Experts of a small language model.
Size: 11 layers, 123M parameters.
Experts: 4 experts in each of 11 layers, 1 pick a token, a softmax router.
Training: a variant of SOAP for the experts, 538M tokens, 4106 steps.
Below are experts of layer 8 (counted from 0) of a mixture-of-experts language model. Rows are named router (the router's row for the expert), gate (a neuron's input weights, with its number), up (a neuron's input weights, with its number), down (a neuron's output weights, with its number) and show model dimensions 0-255. Each number is 128 + 32 x the weight over its row's rms, rounded and kept within 0 to 255.
Before each expert's rows: "mostly gets" lists some tokens that are sent to it at least half of the time. This comes from a sample of Wikipedia text that the model never trained on.

# expert 2
mostly gets: " he", " He", " she", " She", " who", " It"
router [122 139 128 120 120 135 156 111 137 143 135 114 148 139 167 138 115 127 105 135 128 118 146 155 134 126 147 132 139 123 128 114  99 134 125 141 143 151 137 124 124 155 213 170 127 144 108 210 139  88  36 135 106 125 148 168 134 161 126  40  53 109 155 103 172 175  46 137 128 120 129 136 125 138 107  98 123  96 122 115 113 126 129 134 143 125  92  90 128 108 120 122 134 117 138 163 135 134 138 113  94  85 106 168 141 114 127  99 104 100 131 121 148 135 150 124 148 162 120 146 126 123 192 101 189 157  98 106 123 108 169 120  98 106 120 161 106 233 119 255 213  72 255 137 125 171 125 126 123  66  97 197 127 132 124  46 142 148 125 134 144 120  97 176 120 125 149 104 130  86 139 117 114 116 158 124 104 170 121 104 103 156 189 168 116 144 140 143 131 133 139 127 146 108 166 145 160 114 126 108 191 110 134 131 112 184  83 126 124 139 120 133 143 155 132 140 138 119 176 230 128 103  86 153 132 128 128 127 138 234 177 127 233  79 117 106 122 116 142 150 232  98 143 120 140 231 159 105 136 153 117 128   1 128 123 117]
gate0 [154 121 103 162 127 215 124 106 104 144 160  96 130  98  88 104 129 103  86 138 128 123  89  98  70  96 181 167 146 135 128 161 141  73  99 126  97 102  57 106 155 189 122  96  90 166 182  98 153 125  98 121 104 142 191 131 111 155 147 155  99 151 136  97 150 165 106 119 182 143 143  72 115  68 114 113 126 159 152 116 123 166 117 205  62 157  87 124 116 150 143 131 187 120 121  96 154  88 156 116 144 151 158 143  64 117 131 142 135 108  44 106  69 143 142 149 182  94 146  98 149 177 135 228  47 117 106 186 141 162 184 126 113 131  96 138  93 136 135  45  80 124 115 138 149 116 186 192 121 191  96  69 147 110 191 131 169 106 166 120 122 163 166 148  98 195 148 107 173 117 147 146 148  87  92 177 128 154 121 102  98 180 122 122 135 180 102 143 193 108 165 108 148 148 149 118 144 120 155 149 159 146 150  81 166 165 128 134 122 103  82 150 146 145  99 123 117 135 109 146 126 141 140 163 159 129 126  59 126 123 140 100 148  93 122 153 115  99 122 164 119 120 181  88  88  94 177 111 131  75 186 125 103  95  84  98]
up0 [132  99  99 140 172 199 125 122 132 132 127 126 154 164 105  80 109 142 111 153 137 100  78 110  87 164 142 149  86 123 169 132 112  46  88  87 159  84 144 128 154 149  67 125 130 135 180 134 115  69 107 104 146 158 151 138 110  70 113 136 170 132  67 178 134 143 162 143 184 165 136  98 134 148 169 156 137 172 170 143 133 121 128 123  70 130  34 145 176 198 108 119 114  96 155  98 162 100  83 126 122 190 160 111  60 106 119 132 156  90  94 156 113 169 112 175 169 131 144  80 127 189  96 204  72  88 109 166 175 179 155 165 111 175 134 157 125  99 128 103 120 100  56 110 169 149 157 205 102 150 151  69 133 145 182 116 166 119  99 142  67 153 163 172 114 146 130 145 123 149 130 118 109 148 153 126 155 117 126 102 109 150 101  74  92 167 120 168 182 161 118 135  68 156 116  91  97 113 146 169 164 188 184  88 136 118 113 149 110  61 149 197 185 127 113 143 139 126 122 155  56 128 129 170 193 129 131 117 161 115 140 121  98  92 126 115 148 116 121 164 128  91 198 121  98 129 166 136 150 107 169  97 102  53  75 144]
down0 [181 114 112  76 166 206 141  89  89  42 173 136 146 139 151 110 114  97 115 127 112  91 125 173 137  58 151 110 109  93 189 136 129 114 125 176  97  94  75 170 163 210 124 132  87  99 173 135 121 124 119 144 154 165 145 115 103 125  91 129 134 164  62 101 103 194 128 112 121 125 136 132 120 129 122 128 140 189 118 110 168 174  87 145  81 146  75 115 132 155 111 197 125 139  98 128 150  75 125 119 110 133 130 143  86 108 118 134 129 114 102 105 130 153  88 139 188 139 118  88 121 103 129 154  88 102 126 146 185 161 147 166 114 148 108 117 107 152  88  91  89 153  60 117 116 145 140 128 132 217 103 114 170  98 182 159 175 145 107 143 149 147 175 140 134 169 159 111 133  98 129 164 127  70 104 106  89 118 106 114  65 105 108 125 110 155  77 151 162 131 114 105 118 127 129 120 121 103 144 121 143 162 144 100 181 114 129 114 136 153 142 117 140 146 155 151  96 160 113 154 130 147 148 192 128 118 151 151 119 105 124  72  82  84 128 137 165  84 125 146 157 164 192  99 140 135 127 118  83 114 122 124  75 109  60 123]
gate1 [151 216 120 176 160 201 172 153 138  77 150  82 141 151 135 128 140 159 147  86  67 140 148 157 110 138  81 154 122 118 127 153  82  97 167 134 134 142 115 132 149  52 190 191  95 185 123 178 144  92 124  85 173 167  86 102 100 112 138 119 146 126 113 142 136 110 169 129 128  84 178  80 135  77 143 169 121 151 106 104 113 101 112 147 154 104  83 114 143 110 116  89 140 138 154 146 164 145  64 130  88 145  64 128 105 108 147 148  70  93 107 150 166 159 134 155 112  84 108 125 105 122  93 125 181  77 123 172 110 153 163 141 138  94 184 122 135 101 134  79 213 149 136 172  81 163  80 210 122 140 147 126 137 122 129 135 191 124 115 156 144 119  59 137 139 110 107 138  87  93 204 104 164 167 126  84 126 112 170  93  96 133 148  60 124 122  91 152 147 139 184 174 181 134 159 101  98  88 127 133 187 121 109  85  47 145  94 107 131 142  73 189 105  76  98 104 185 150 182 121 152 185 138 114 120 160  84  92 103  96 104 131 113 164  60 138 138 162 123 119  81 121  86 137 123 115 145 111 158 200 158 122  73 177 127 109]
up1 [152 150 134 149 101 178 106 129 205 185 116 115 110 107  86 185 155 133 122 131  54 142 156 101 179 164  56  57 186  97 124 101  89 172 133 149 131 108 103 113 129 138 121 144  92 223 103 153  91 161 151  89 115  86 140 153 130 103 166 134  95 125 116 140 118 124 192  68 140 179 172 102 175  80 154  88 135  92 113 159 141 121 122 156 146  65 143 142 112 127 126 150  75 162 158 223 159 102 101 176  89 147 137 104  76 116  94 132  55 153  87 131 179 141 155 126 181 129 101 118 122  61 105 146 165 123 155 159 106 162 142 115 127 127 122 115  96 116  81  34 134 144  98 185 138 162 170 119  95 171  83  72 177 149  82 149 147  93 130 122 116  82 125  96 150 133 150 147 100  88 181 136 161 137 132 152 138 134 126 169 132 107  95 120 111  93 115 165 163 152 192 165 162 137 183 175 131 108 129 116 111 112 116  93 120 130 149 116 121 151 115 132 131 161 152  64 127 179 150  85  86 164 165 122  60 117 112 117 123 122  59 161 143  97 121 137 111  91  98  93 124  90 146 177 141 132 109 131 162 131 147 102 133 103 121 102]
down1 [108 138  51  69  24  74 183 150 114 138  90 127 144 104  79 114 106  99 117 117 153  54 104 138  95 104 141 172  80 121 196 203 170  84 159 144 144 135  49 106 189 127 128 142 176 170 162 126 111 107  95 111 148 110 157 117  79 161 132 120 127  93 140 140 111 109 137  78  96  95 155 138 153 107 167 139  66 137 115 139  99 156 104 147 150 155 123 105  99 154 127 132  94 128 142 183 165 163 119 128 138  96 132  82 154 162 133 139 109 115  93  91 146  65 134 132  68 132 108 142 114  88 114  90 138 175 104 155 107 168 114 149 120 134 175  78 129 143 109  84 128 170 131 137 163 140 121  85 145 199  81  94 117 124 179 137  99 134 153 161 138 143 140 131 135 130 101 152 199 120 135 126 164 145 146  75 138 150  94 146  95 127  92 132 131 131 127 114 163 114 126 122 154 122 176 104 175  83 101 110 131 151 112 137 147 119  80 128 103  97 163 130 130  90 127 168 124 110 145 177 147 102 166 170 110 191 146 143 140 134 135 115 125 125  73 127 134  94 113 130 152  81 112 144 141 101  95  68 165 190 179 125  56 210 135 135]

# expert 0
mostly gets: " the", " from", " including", "The", " with", " when"
router [ 69 113 117 123 143  99 110 149 139 140  86 128  63 110 144 118 174 121 232 136 132 164 135 107 155 135 102   0 128  72 129  92 128 118 122 104 109  99 148 129 138  94 146 104  98 146 129 131  63 174 136 130  91 134 131 128 125 117 135 131 160 122 162 166 111 103  95 115 123 184 133 134 126  95 148 188 117 105 116 135 131  85   0 117 117  83 176 200 116 128 120 134 101 117 143 144 133 141 131 109 149 159 169 188 147 135 129 110 130 135 149 126 135 120 119 125 116  49 255 132 127 132 102 150 163 143 153 132 124  98 126 136 124 181 135  76 129 130 155 118 182 120 113 127 149 166 132  73 142  96 179 145 130 131 121 214  59 134 156 158 112 102  55 118 154 102 100  78 145 175 107 121 156 135  57 140 123 170 125 140 109 159 155 109 103 105 126 132 129 129 131 150  75 160 111 147  88  40 126  65 201 168 131 202 131  92 157 140 122 115 170 133 136  69 119 125 122 132 175 117 133 122 116 148 108 115 124 132 123 101 130 148 189 143 133 111 117  60 118 125 127 135 121 114  58 158 137 121 143 114 131 125 123 151 134 110]
gate0 [137 139 122 169 130  98  75 100  67 113 127 136  97  73 179 132 169 143 134 140 159 156  95  84 170 139 109 129 102 102  56 196  86 177 157 152 138 145 115 140  99 116 152 129 127 104 158 225 143 142  99  86 116  79 106 137  99 118 171 113 192 126 113 110 173 130 126 128 199 179 164  92 144 203 187  64 184 136 117 123 130 175 101 200 119  58 137  82 122 121 116 145 155 130 161 172 135 134 118 159 168 113 134 189 121 152 134 116 120 156  70 124 104 145 127 193 154 157 156 121  94 127 130 132  95 133 133 136 117 124 134 110 130 124  98  88  87  83 122 147 120  79 131 146 146 117 131 146 116 178 153 108 150 116 128  14 184  85  84  83 156 109 123 122 104 171 175 115 203 131 159 131  96 134 164  70  98 101 142 165 171 121 135 137 141  94  75  70 125 162 114 102  98 132 164  96 115 136 159  56  80 131  89 100  99  93 209  51  92 162 107 188 116 118 129  95 103 108 147 117 140 146 119 131 100 129  91  98 151 133 170 112 146  88 131  80 143 105 121 116 110 109  81 158 127  83 157 140 147 122  88 145 107 161 162 178]
up0 [138 117  77 101 102 157 155 137 100  94 151  83 139 148 114 117 153 148 104  87 144 141 120 167 101 160 123 156 145 160 136 142  85 143 185 160 153 151 139 154 135 132 120 149 154 145 138 143 144 138 175 175 119 132 145  82 164  91  83 102  63 144 117 149 154  89 144  89 137  91 161 199  84 125 133 168 100 169 112 158  99 149 118 107 105 224 125 153 135 125 142  66 107 116 188 130  65 141 124  63 132 107 108  62 105  66 152 133 142 150 149 130  95 167  38 116 135 202 140 134  98  81 178  98 132 165 103 125 122  78 176  95 123 121 152 153 182  69 110 117 164 127  95 144 144 143 123  92 114 103  60 123  99  82 149 165  85 106 128  93 105  70  96 100 102 102  49 119  96  43 156 145 156 149 115 135 163  89  83 107 128  70  99 163  97 167 109 184 117 105 154 104  63 140 111 120 196  82 120 115 153 117 115 135 126 148 161 236 159 171 151 115  88  74  90 142 139 115 153 117 124  87 137  87 107  74 132  94 151  96  86  96 123  66 162  91 166 159 110 115 170 105 101 108 188 120 108 118 146 155  90 150 136 106 185 107]
down0 [162 182 105 144 146 146 132 109 166 103 128 176 137 103  82 171 139 173 134 186 110 138 152 187 123 140 134 151 152 143  90 125  89 143 160 110  90  96 119 137 161 174 137 151 112 128 142  72 167 140  66 187 129 128 139 149 138 178 114  88  87  92 126  86 155  83 119  87 124 132 147 172 134 147 149 114 138 105  72 114 134 153 202  88 119 151 107 121 184 103 158 156 166 120 113 116 118  86 121 140 100 100 139  96 100 100 157  92 112 123 109 136 147 123 113  77 103 117 119 151 100 107 152 123 128 153  95  75  97 179 160 137 126 208 109 166 135 182 148 165 161 110 121 177 141 112 100 139 176 108 102 128 114 157  70 152 166 173 109 184 110 150  94 149 111 118  81 118 108 131 139 116  89 120 112 103 145 136 106 121 131 179 123 131 100 188 174 128 205 159  68 140 137 137 133 198 112  61 170 154 159 142  97 129 153 137  63 123 193 177 141 141 137  96 133 130  79 199 109 130 150 124 169 113 149 151 126  92 114 127 109 132  96 106  96  49 100  48  85 144 197 159 136 166 136 169 129 146 162  88  91 145 109 162 203 169]
gate1 [ 87 115 106 130 131 140  73 106 128 115 152 153 111  96 108 115  90 154 169 143 162 175 150 102 131 186 118 116 120 181 103 119 128 164 141 122  86 162  95 149  89 136 116 110 108 175 131  90 127  94 151  81 147 152 107 172 171 160  74 126 101 183 151 121 142  81 129 120 158 148 155 142 153 128 149 152 158 182 163 139 140 115 138 121 130 156 156  70 180 203 117 159 128  99 156  62 141 138 134 201 109  95 161 116 146 156 114 146  50 160 179 178 133 136 102  88 140 124 127 125 116 163 170  54 148 147  85  73  60  92 161  90 122 147 140 145 109 138 145  89 103  90 114 119  80 130 108 122  96 140 204 127 107 137 108 132 139 109  89 153 137 130 149 170  99  79 159 187  95 132 147 139  97  74 103  93  98 179 189  99  57 136  86 183  93 175 128  83 102  96  64  81 188 114 117 136  88 106 159  82  92 122 193 149 158 134 156  93 126 116  91 152 153 123 133 115 124 137  60 142 157 153 149 179 125 157 117 131 215 189 151 113 117 137 135 138 141 115 158 128 133 114  53 113 181 141  87 145 121 173 111 106 135 160 135 122]
up1 [142 138 122 193 153 113  94 146 110  91 138  79  99 149 146 122 101 121 111  57  94 113 148 100  88 115 193  75 101 138 119  73 143 130  98 173  91 111  88 164  94 135  92 129 112 161 109 152 113 111 130  96  83 154 139 163  91  96 135 149 101 123 116 132 113 210 188 134 200 114 111 112 110 126 162 132 181 117 167  99  59 120  99 130 200 129 156 165  90 134 180 180 124 125 173 109  58 107 117 185  91  79 123  81 147 220 155 157 128  75 129  83 161 106 104 164 183 166 127 152 127  91  47 100 158 112 124  99 126 130 158 116 111 150 128  86  65 182 155 140 110 140 114  38 135  72 156 172 166 105 137 154  98  96 102 117 109 116 130 153 130 104 177 105 147 162 150 189 119 113 137 130 121 150 169 124 172 176 150 125 133 123 109 190 183 200  95 151  18 146  77  97 160  80  98  95 137 113 120 131 113 117 125 122 119  79  83  77 100 131 109 119 138  94 130  83 113 110 104 161 135 150 116 166 104 167 119  98 128 141 131 159 126 119 127 178 128 136 159  91 143 159  80 125 169 140 149 112 156  76  80  86 148 144 141 148]
down1 [110 119 114 170 152  92 144 165 134 123 152 143 120 107 148 169 202 111 156 159  97  96 127 119 159 111 150  95 167 151 125  83 127  55 166  70 126 122 179 139 118 124  83 178  30 111  80 213 149 196 160  93  77  89 164 151  97  91 145 158 144  95  79 102  73 144 112 130  48 114 143 151  63 154 146  80  88  95 102 110 132 162  99  99 139 130 123 142 166  93 105 143 123 136  91  77 155 113 110 122 163 151  83 107 127 124  96 127 102 171 194 154 113 143  99 162 113 123 150 153 134 112  28 137 167 112 143 131 152 188  99  42 167 105  78 124 128  52  91 167 135  94 107  82 162  92  66 186 120  98 105 132 134 118 137 144 108 116  84  77 156 154 107  92 127 144  86 153  85 135 148  83 102 127 117 124  73 143 138 137 110 151 167 112 155 156 121  94  71 211 156 107 125 143 126 158  94 145 133 115 137 106 131 120  77 105 113 183 150 124 137 127 150 169 116 128  92 116 152 146 103 131 189 125 104 162 135 192  62 145 171 124 147 133 120 113  81 148 163 129 147 187 166 106 103 210 142 138 148 174  71 162 107 148 132 143]

# expert 3
mostly gets: " ==", ").", "\n", ".\"", "\".", " was"
router [ 59 134 138 144 119 113 163 217 153 103  63 148 136 130 112 153 118 122  42 134 128 117 121 104 103 106 121 121 153 124 142 142 148 142 129 152 112  86 134 138 110 122  80 158 139  73 117 225 142 144  56 136 124 122 123 115 149 120 150 120 100 141 117   4  57 144 145 117 121  98 140  71 120 103 203 255 124  88 131 122 140 145 171 137 141  79 180  93 116 138 120 134 131 133 145 128 137  98 132  68 211  70 150 128 125 121 118  73 153 166 138 136 136 152 138 144 127  54  88 126 138 133 197 133 144  96 139 142 147 104 166 139  73 151 130 150 149 106 144 137 114 182  88 127  94 188 131 132 118 128 127 164 118 131 127  87 159 148 114 146 117 178 135  83 136 128 158 108  85  89  98 169 132 133 202 146 150  63 134 142 177 103 134 134 128 105 128 140 124 125 116 114 132 210 148 154 124 174 108 105 102 112 119 159 103 101  99 173 158 131 170 112 147 134 137 123 175 122 101 108 131 151  47  85 111 114 126 131 129  89  50 120 112  93 130 135 130 162 117 128 105 126 110 132 158 151  80 127 135 145 128 126 175 123 106 127]
gate0 [108 196 150 162 127 176 116 143 139 120 156 116 128 111 112 109 120 132 177 113 151 161 121 127 135  78 123 181 161 110 118 129 134 118 156 112 155 138 155 124 160 153 146 129 154 108 134 125 153 141 114  99 130  95 104  97 106 100 147 145 155  81 148 131 111 120 120  86  83  89 103  87 112 120 156 151 125 150  91 138 174  84 132  97 172 123 129 146  75  84 163 123 147 150 109 171 151 143 123  95 154 156 149 165 161 148 163 127 183  89 120 116 198 141 105 165 115 148 133 134 113 100 161 112 106  74 116  94 135 101 156 122 127  69  87 143  99 186 152  96 150 101 197  63  41 192 113 164 142 119 135 108 115 120  82 159 158 139 141 116 125 134 138  98 125 157  99 118 110 128 148 180 147 114 115  87 130 116 160 110 104 159 179 124 113  63 154  86 137 168 165 143  96 127  77 172  86 182 141 108 178 112 142  80 137 134 163 121 133 149  81 149 112 158 128 118 150  78  78  86 126 113 116 136 180  77 103  83 150 106 149 199 115 136  71 132 111 159  76 139  68 134 156  63 178 118 108 133  78 130 129 157  67  63 108 129]
up0 [133 178  99 155 112 163 147 116 121 167 162 108 111 190 166 131 127 102 177  65 157 157  71 150 116 100 166 186 158  90  93 118 104 126 129  96 156 158 193 140 183 191 159 178 168 167 116  97 167 109 141 146 122 110 153  90 165 143 120 160 191 116 153 108  91 109 102  95  79  84 160  55 167 132 144 131 121 176 123 168 146 132  99 114 165 177 109 139 112  65 145 149 184 161 106 145 226  95 110  84  85 149  70 131 132 147 114 143 169 159  56 138 157 138 147 113 148 137 139  86  97 139 148 183 101  99  68  92 151 122 137 131 147 150 101  77 112 162 189 109 160  76 156  82  78 132 151 177 128 117 114 106 124  91 145 143 103  97 161 172 125 134  83  98 118 149 100 157 128 150 160 153 136 143 167 125 164 168 172 110 128 130 111  97 119 116 150 129 154 132 142 116  99 136  94 190 139 165 109  97  95 152 158  74 200 162 150  95  99  77 138 171 111  86 142 136 151  94 150 125 152 117 118 193 170  97 152  73 131 117 196 120 121 112  92 154  64 140 100 154  99 111 112  78  95 114  97 133  74 112 170 150  81 107 137 125]
down0 [135 148 149 207 191 135 110 157 171 222  74 143 151  94 145 176 180 163  94 169  97 182 157 111 104 130 151  66 168  97 137 145 110  83  90 118 135 157 136 134 189 156 131 157 125 172 159 117 171  84  61 104 120 125 147 109 108  78  88 127 164 146 150 117  73  70 177  91 117 117 101  87 114 107 133  95 180  77 107 156 137 137 138  91 188 179 142 186 143 101  62 127 141 119 145 125 149 157  95 134 177 131 146 138  71 151 131 128 116 103  87 138 171 163 119 117 140 121  70 154 173  84 134 118 163 117 130 119 128 117 179 101 120  90 109  88 118 160 166 109  75 153 127 102 146 136 141 152 148  74 145 103 145 109  52 126 114 134  83 137 172 120 158 129 175 136 145 117 135  98 104 202 106 150  79 183 135 105 152 129 107 138 172  47 160 150 144 187 138  49 166  66  93 167  78 165 189 152 172 114 159 123 163  88 141 107  71 131 133 121 121 133 115  82  99 134 100 135 114 132 121  97 113 152 149  50 138 181 119 121 149 110 144 142 151 127 144 202  76  97 148 115 103 143 135 149 119 121 138  85 153 175 163 110 100  99]
gate1 [124 125  91 183 132 162 101  65  92 140 155 131 117 104  98 115 125 117 157 147 128 163 150 128 149  52 119 173  79 131  84 160 140 161  59 139 158 152  64  98 115 119 190 141 117 142 106  45 127 170 141  97  56 109 112 115 131 143 145 130 163 121 112 159 158 128 134  99 160  92 161 123 137  98 118 125  65 144 154  94 100 106 151 100 140  94 131 150 102 179 111 141 111 127 120 128  91  81 175  89 113  72 112 128 159  89 128 161 144 197 122 111 177 132 140 113 102  69 148 173 100  81 202 136 168 157  68 114  89 150 171 170 145 123 174 116 151 135 124 142  89 127 187 143 130 135 118  48  96 182  30  75  48  99  89 148 121 167 130 121 122 159 104 158 125 157 143 159  86 125 181  94 165 136  90  80 109 148 141 122 163  98 114  53  71 133 139 100 105  94 103 164 108 140 101 159 160 110  96  77 155 113 116 199  91 130 160 122  67 178 143  68 120  86 130 125 197 140 156 110 125 138 149 112 110  65 167 169 144 138 120 170  77 101 182 121 128 152 164 139 109 103 177 107  59 129  83 125 194 106 116 103 124 139 151 159]
up1 [156 154 141 169 118  92 109 139  94 151 114 140  63 123 161 164 123 171 113 188 148 104 126 153 115 157 140 168 160 166 120 142 156 161  51 159 157 123 158  66 155 114 102 100  64 105  97 125 178 119 101 211 149 112 179 157 155 125  96 121 126 115 135 168 129 117 166 146 119 157 116  99  79 113 132  91 140 121 114 176 138 201 116 143  78 167 158 154 133  73 103 142 128 170 171 101 163 168 119 102 194 155 144 142  88 111 138 158 158  74 124  92 153 119 120 149  93  86 117 171 191 131  83  93 141 136 147 106 142  86 132 112 130 125 218 122 129 174 125 156  73 158  77 134 158 104 136 137 147 109 105 151 166 151 157 146 181  73 127 138  72 177 191 151 114 138 101 136 146  95 161 161 100 115 203 172  80  91 120 121 115  59 177 128  99  72  97 104 163 110 127 113 117  79 119 114 145 151 102 130  93  60 151 129 140  74  62 150 180 112 142 193 198 164 135  91 136  82 149 103 112 168  82 126  35 128 152 161 158 178 102 150  96 188 123  85 122  73 140 121 147 217  88  85 169 154 102 136 108 150 159 113 135 133 157 136]
down1 [111  73  89 145 124 140 159 175 111 157 136 113  98 148 104 136 107  43 111 141 145  96 157 166  90  59 139 144 170 127  74 130 146 161 118  92 122 102 178  61 169 106  90  97 126  59  34 156 138 159 112 121 177 196 120 172 133 142 108 100 166 100  92 102 164  85 115 121 215  96 152 143  50 133  94  94 136 123  79 187 158 121 144 111  93 131 122  72 175 151 135 126 147 133 160  30 141  78 115 164 149  90 153 136  84 106 114 115 130 105 118 152 131  59 155 123 149  99 161 158 144 124 109 106 191  82 146 138 155 126  90 115 102 136 159 158 146 157 133  70  66 137 130 175 161 107 113 187 106 112 187 130 173 198 130 129 192  97 142 188  83 187 130 132 196 109  61 189 129 132 137 127 195  96 124  98 117  96 143  89 124 118 127 127 142 131 142 116 157  97 117 156 142 124 109 143 117 122 123  90 126 141  81 106 155  89  84 154 120 125 162  93 202 146 146 135 163  82 149  91 126  96 141 169 123  91 130 134 195 109  89  76 104 108 112 130 202 143 107  87 121 145  84  97 116 216 103 100  97 170 153 145 110 170 164 136]

# expert 1
mostly gets: " first", " several", " due", "See", " based", " most"
router [166 125 132 129 131 144  98  66  93 128 250 124 121 127 116 109 133 135 210 120 127 128 107 143 119 144 127 158 108 150 115 165 142 124 134 116 130 124 116 120 132 139  87  75 132 122 146  33 150 111 214 119 164 129 115  99 117 110 113 199 191 132 109 163 104  94 176 140 135 130 117 135 134 143  59  87 141 172 138 134 129 148 126 118 118 154 100 161 147 146 144 126 130 139  96  94 111 119 116 174 109 238 121  77 108 138 129 222 137 105 108 134  97 115 117 127 116 166 130 112 124 133  74 130  21 122 123 135 121 230  59 122 188  23 130 131 124  77 116   0  19 148 144 125 128  63 127 142 132 197 137  59 133 121 133 182 112  96 123  99 119 127 175 107 120 140  78 212 160 145 148 125 108 126  77 108 140 111 135 134 113 109  23 115 154 136 120 107 130 127 128 133 125  93  98  86 122 125 143 174  89 139 125  75 157  99 156  93 119 122 106 131  98 148 138 120 103 136 101 120 123 139 202 120 163 144 130 126 123  88 151 127  48 184 130 147 139 146 127 117  81 149 131 142 124   0 119 152 108  88 135 129 218 116 139 147]
gate0 [191 185 170 138 160 135 154  94 123  88  93 111 128 129 153  83 112  78 145 118 135 161  83 127 110 141 132 119 132 184 138  77  84 170 125 107 105 201 165  63 179 190  74 172 141 187 180 131  89 171 115 126  69  64 162 186 143 161 126  97 129 112 123 127  93 149 156 146 142 110 157 105 142 135 170 145 119 129 166 141 133 102 138 114 158 122 151 112 102 111  72  64 166 107 170 129 136 150 141 137 160 157 118 129 137 180  60  83  89 164 143 144  88 149 169 117 102 120 166 158 154 109  62  90 129  88 119 119 147 200 113 134  70  78 163  79 153 143 119 165 115 106 135 108 122 113  90 104 142 132 120  46 186 113 167 119 103  99 126 164 152  97 144 121 114 140 144 132 175 115 164 161 123 129 144 102 107 120 101 160 148 119  76 126 106  97 106 183 160 130 147 185  79  85 135 178 188 124 142 114 103 156 128 104 111 158 132 117 139  81 140 177 112  93 107 160  65 134 173  86 114  93 170  66 140 114 113 176 170 165 223 126  89 162 122  99 131  84 156  82 119 136 104 115 115  89 140 111 133  79  96  69 102 124 148  95]
up0 [115 147  69 174 143 176  73 133 158 145 134 130 108 130 124 182  89 141 161 124 162 153 180 109 148  98 152 143 154 103 151 138 195 199 170 135 143 147 194  90 139 101  50  87 157 118  90 131 123 124 126 149  70 158 127 121  80 138 115 130 133 127 110 104 109 152 130 137 133 128  80 154 123 142 152 109  97 104  54 114 131 104 137 115  92 194 106 164 150 101 147  63 150 112 101 109  97  94 145 113 149 176 107  89 134 138 112 120 138 126 144 133 136 180 117 166 115  92 117 153  75 133 148 114 153  98  97 139 115 116  86 114 159 120 141 169  71 155 161  69  93  99  82 131 131 139  61  99  95 136 102 145 142 148 172 146 159 110 192 102 182  90 170 111 178 158  87 136 112 133 170 104 163 146 116 108 134 199 131 116 125 106 163 124  99 119 185 121 130 102 164 161 186 128 157  75 157  92 117 152 148 102 156 119 106 109 113  86 150 194 154 143  94 193 197  79 108  74 122 184 148 101 116 143 135 102 157  90 112 113  61 122 195 181 112 133  74 127 144 104  83 123 105 171 148 186  95 106 111 219 140 175 159 108 139 113]
down0 [144 108 149  78 112 149 151 160 170  88 131 117 191 140 130  92 199 184 121 163 114 138  99 159 212 108  64 219 106 129 153 117 158 169 135  91 112 118 168 156 138 153  96 102 153 115  85 101 159 178 114 156 121 169 174 145 118 135 101  98 108 125 127 127 129 210 107 183 120  85 105 127 148 170 104 186 121 105 136 141 137 122 138  99 136  73 173 114 123  96 154  92 145 155  85 108 152 108 127 128 139 174 186 107 152 137 123 160 148 135 106 104 110 154 105 154 127  94  67 155 145 112 161 137 171 150 175 127 112 142 172 190 133  78 117 129  82 179  99 135 157 156 133 157  64  76 234  79 148 137 114 119 102 133 114 190 154  80 108 130  98 131 118 142 153 193  99  79 155 118 155 121 129  43 136 103 138 125 142 128 118 101 139 185  90 132 115 115 174 161 215 135 101 162 176 155 112 110 125 102  93 107 144 135  76 100 117  82 124 171 130 114 154  94 161 131 117 127 150 100 140 136  24  58 108 104 140 183  92 121 146 135 144 125 149  83 193 153 169 144  69 150 135  99 122 127 140 132 159 134  55 189  91 150 105 143]
gate1 [164  71 158 127 149 180 122 141 150 126 144 133 166  74 115 148  76  91 142 109 118 123 135 161 133 124 117 150 107  51 168 186 113 172 189 130 165 113 180  62 107 137 122  95 136 110 159  90 135 104  62 115 129 112 112 104 181 110 140 145 102 132 197 128  77 151 152 110 205 127 103 171 154  89 136 181 132 123 169  65 129 140 145  89  68 113  86 104  92 106 141 112 140 144 166 154 127 137 131  79 139 121 118 118 139 112 137 139 209 145  97 116 105 194 126 141 114  94 123 111 114  91 114 191 194 126 191  74 126 126 125 135 146 121 123  84  52 103 125 150 179 131 188 182 140 174 124 157 169  76 121 185 123 106  59 121 119 166 125 125 144 198 138 145 103  89 135 126 118 116 158 163 140 183 117 174  96 159 112 135 165  97 118 126 145 138 120 152  96 139  83 135 137  83  42 108  87 103 101 114 150  79 129  99 122 123 125 146 132 141 192 161 139 124 103 169 167 154 112 137 144 114 122 139 134 139 147 134 128 140 134 135 114  98 110  99 118 100 113 130 103 166 145 120 114 112 129 141 103 137 179 161 199 141  74 101]
up1 [208 172 118 140 161 101 145 177  75 106 135 171  60 167 167  81 210 141  94 167 161 144 114 135 100 144 112 104 112 164  82 134 174 102  80 119 146 142 121 124 143 104 147  97 157 109  92 147 138 105 184 155  92  70  89  65  82 185 110 149 119 161  88 121 156 141  92 110 108 108 185  55 123 154 141  79 139 161 105 114 157 119 128 129 146 188 159 148 146 129 123 123 125  99 113  73 162 152 120  98 135 180 109 122 116 112 128 149  40  90 129 108 106  89 151 158 183  87  66 122 133 190 149 118 118 101  70 156  70 106 137 134  89 154 105 137 135 190 125 105  67 158 144 138 115 149 116 104  45 107 155 127 180 122  95 103  89 177 104 157 137  77 118  86 115 141 103  83 126 106 102  65 137 121 129  59 151 103 122 155 144 145 187 151 118 128  74 155  94 157 155  62  75 164 104 167  62 138 140  77 127 110 128 119 147 151 167 108 157  98  74 105 140 102 119 164 105 114 112 135 157 122 116 137 179 132  84 176 117 130 128 108  81 125 120 159 145 128 221 165 122 123 104 108  90 175 155 114 113 123 112  63 182 171 137 158]
down1 [106 165  79  94 109 122 116 131 162 100 158 130 163 133 123  83 109 114  70 107 134 110 118  85 154 122  94 105 157 154 106  92 142 135 140  95 107 162 119 139 153 159 101  86 124 144 126 131 148 161 252 147 137 110  96 105 134 127 113 106 165 170 146 108 137  36 194 121 146 129 101 128  71 140 154 192 153 171  33 156 135 140 166 163 132 135  98 143 167 157 140 163 137 111 107 139 101  66 132 123 108 164  86 207 144 116 184 142 144 158 139 122 188  90 151 131 181  94 125 105 192 126 104 135 105 156 122 114 155 123 139 144 111  73 140 198 165 147 108 149  77 141 158  72 111  99 101 127 119 134 148 127 120 128 106 166 153  81 136 100 170 131 132 136 115 153  80 135 128 195 133 119 115  66  99  65 157 139 126  85  23 160  98 141 164 108  78 147 232 125 111 108 133 166 255 118 118 105 118 134 131  91 170 113 155 144 157 128 106 115 109 131  68  98 137 114 137 141 171 129 117 121 158 112 134  94 135 122 110 108 117 160 147 118 118 175 148 158 119 151 109  90 146  90  85 152 153 119  93 113 115 151 129 113 137 178]